{
  "num_hidden_layers": 16,
  "experts_per_token": 4,
  "d_expert": 64,
  "d_shared_expert": 128,
  "moe_layers": [1, 2, 3, 4, 5, 6, 7, 8, 9, 10, 11, 12, 13, 14, 15],
  "router_score": "softmax",
  "balance_bias": false,
  "shared_expert_gate": true,
  "init_std_router": 0.00693,
  "vocab_size": 32000,
  "norm": "rmsnorm",
  "norm_eps": 1e-06,
  "tie_word_embeddings": true,
  "batch_tokens": 32768,
  "dataset": "wikipedia_en"
}
Below are experts of layer 8 (counted from 0) of a mixture-of-experts language model. Rows are named router (the router's row for the expert) and show model dimensions 0-191. Each number is 128 + 24 x the weight over its row's rms, rounded and kept within 0 to 255. Numbers have three digits each.
After each expert's rows: "comes after" lists some tokens at least twice as common just before its tokens as in all text. This comes from a sample of Wikipedia text that the model never trained on. Tokens count by the router's weight.

# expert 1
router:111144151172130099132153151120137085168082104109088108144130126068111153151166108176112134147137117135129174106130119143171135125116098109125124134102156178135117099146117133150145140149134108136128116156120151094120133098074097100128123148124123192109146138113098123125111153160109129101115130147128103124145118123152124148098112143121127126140082114160160151075138109129128138101114094114137149135103127079124106116173150147143093132105158101087101174098120139081114152120086098137146137088165126114149112124163150121104122133125132083140128182088106139072114147134145145133
comes after: " of", "'", " for", " in", " to", " with"

# expert 14
router:110123121147104161158132164143121112166151154097130090114101127082136131124144113121109125115108147144179144119151119112141148165135118164176109162175129150090143079130106136131120161095137138066150102100128096119143136097142121122094136138118117113132114145134112138153107122115110102126105153132098126145122145153123135103103120145122129097097148098152159097114095101131158154094144104112144172168104138079145157113137149132054103101120150108112082133125090129116112117160136131098149114130144088144137147108168165115114107099170111106124083169171145151103174158133145114124
comes after: " at", " to", " on", " with", " by", " in"

# expert 20
router:112129107099065127167080095097143131132107147162125154129161106143174098137144153118182112156124151104178124109108114117113123125166160152109097153140126096155160152120128130142129137142115128087133156146143114112130087155125106091142128106098123108119170141130110096136122103134158171118162159170146122137170165069109099149132123118095129110081141118122129095153162177149128110159114110169115125135120114173134134132179132148146107113113111151148156104181084131173141129119126128106096113147090134172120132144111133136117110109120108135137124132157109100120101146124163117100
comes after: " |", ";", " /", "N", "|", ":"

# expert 13
router:109091111103157086122104124118147119140092148071152108137086168111145173138141092159104120102125136133130123100123126120173174198165102089096102123144131117121117125119122134105147130103119120122093108121115144178175128155163125097172130125127087137155143096104151124159115083156112135118145088137117146142144155100133127103122158137134162153160071134157165143120126101114096123126140099153108139151128097137140170101111160138095166138160113129160116139121163154110115117086090111150107141079113124178120142114146145125154149158135119121132089127123136100114164127133134143104
comes after: ".", " a", " and", " \"", " (", " The"

# expert 18
router:146105137107121150131167111134125137142135043089159149113141119114105117151125113156114149159119089122150133091115141112174102138157108153103107109148140135118108176141110135148086152105146124111132175137132154146170091125126151086134114145146155136152087123129158118117098128145128143110135112148109153153134110159104119137098125098127126146150097107149166097119161139122150130147121090173119148094153108068148151151172087158167177141134115101170137138145103098081118119117149129116158131107156117091124155154106158086118121106117104135135115146162165090147121104110162104120
comes after: " |", "---|---|---|---|", " there", " There", "|---|---|---|", " it"

# expert 29
router:145135164151136125085139156099114148165162109141126145143106104118147101156128142104108127136127139087143124125147109118116158145135156102177105164100101111122101154136184124113161122130166145136099098115098096140144119138108140111143138106109092152142142138092080128114089122134168182069131075170154116114126129111147118133153124093163127102124110095136110167123157144127103144088148101140093118144109150178162133113175116131100130100112132125110149110120125143127163142111127083113145181145133167136137135078115128137133186118092116149150100116118146103169167106099131126125
comes after: " (", " \"", "-", "/", "(", "S"

# expert 25
router:155152084100097119121127165114078185112173159092152154171112129160078136137100141110135118138131136123120138120163100117131129122117177135154128149118081097119161143119118139136125152147140145115123104069134145174155154090128168123111132096099127094123105153095132111115123101096144125128138114170142096106126136122140131096148114118150109072136177119111126130096133157166096168118120085126152160141164139113177139144150109116101177118130144114135173105134106104136154124107113135112134184139110182116103162107126079167129135128129109154146120131118140120162128111107132134122
comes after: " |", " (", " U", " No", ";", " A"

# expert 43
router:112147146160153167161088143124107153153099131131171159170123120139133140126108146135116118113135142155095128162142134120117160143148140164103138092104109114099126134159100116092109118082134137086114103113159125108136126115182090127124118097090112098088109146145101135111130142134137122143137147114169101143101153145147105154145077097168150126098164144115130144108145106096094159101144131131128108150117165093147108094130149108139082091157146141135160133101103129100155099133146122127123138102111087169122064104155143155078116142105192127127149145103167166157122156137140132137
comes after: ",", " the", " by", " of", ":", "-"

# expert 38
router:151121154137089162131127078148119162142086115128131161129110144105126161132111099107145116127126121085178128107154125108095135124163140146154128131131110117164121138170152136149133137126054141122111161103145117125172106148170149122147130078093148117129147112157139107115107097096086120103139109115151150132125122120081101150107139117099153181106151085154121100169119156141153101147113111092126183123156138163151141138132161146140124120126088119142162145099098105111087162169163122093135117155126168115129123173107156113142127149142083139159128120137118112146155150108112101160
comes after: " ", " |", " 0", " 1", " 2", " 4"

# expert 26
router:096117103104179135138139136172133084111117122126087118054131115181115088122138083098163098143141139135127133150078114118159158156140119175138116117123160149144168160118114134128109169164168105160123073131083129139153107139115155117121154131154149159118136122158155112121113125134139150103100085109106106115100091127101139111112149124140105154107132110157098124140141144138119133102129126118136112104124107114085142159088133160071109139145117150161147139158125169185123105120097116114143120116098146109116158100120154131147140137134124169138114096139139171101099100101157121109
comes after: ".", ")", " =", " ", "==", " =="

# expert 8
router:173151160164134129117158124126109077158116080146126107129113173086157134120167139144111120101105083170136133112135126142106128114117126123127138097152142134145079090154136113105162095129125124108098078096111155141137119114125161129159129154112112150129118109103106115139157120123164164113125135173171181136133139095134136138126090096152171095101103100109133143111114124112136136118125185137107100148116158134144147119107119148155128157110139117085114151094109126066142167132114113133097093091108076123106137127132141120132131134144176131145143158086068137121147177142138107130
comes after: " ", " \"", " a", " as", " (", " an"

# expert 42
router:094120130109143124080130115127122132169123117107154141123103125151117107127132086093143077130162106112125131108100117107101104137121116122147122142118160142151123119152140138155065116125125104136179107107109118149193115157148186145106159111155123151096117144124164115113094124146164137116129135107097123147147156149118118164106157124137135122115113179134106067101184172105110114122102119112198142129125137177148132131128116184118120145135075118160161168154097168156135108162117131106141122124104112105101139152095115106097124160124127109143095090140135124130117141117161107148
comes after: "\n", ".", "==", " ==", "===", " ==="

# expert 10
router:133103135114103134138142142116123109092140157116137115160146129129124096109127079128167131164119108126139131142081108126101123119110146141104107114122140113107094123114100144140165141134144129128128096113105120156110132106134101145104153119111161147163097152113123124099164151164180118167103148131088112132173151167136146094138107125100082158201115160120118177180112125123156147098142116122110106128164130124133145143149146118116157084140127107156078110138121155124180092113140152121148092143167096123091159158090108096128135114145142121093178157105129125067131085149133140150
comes after: "-", "|", "==", "ed", " The", " Directed"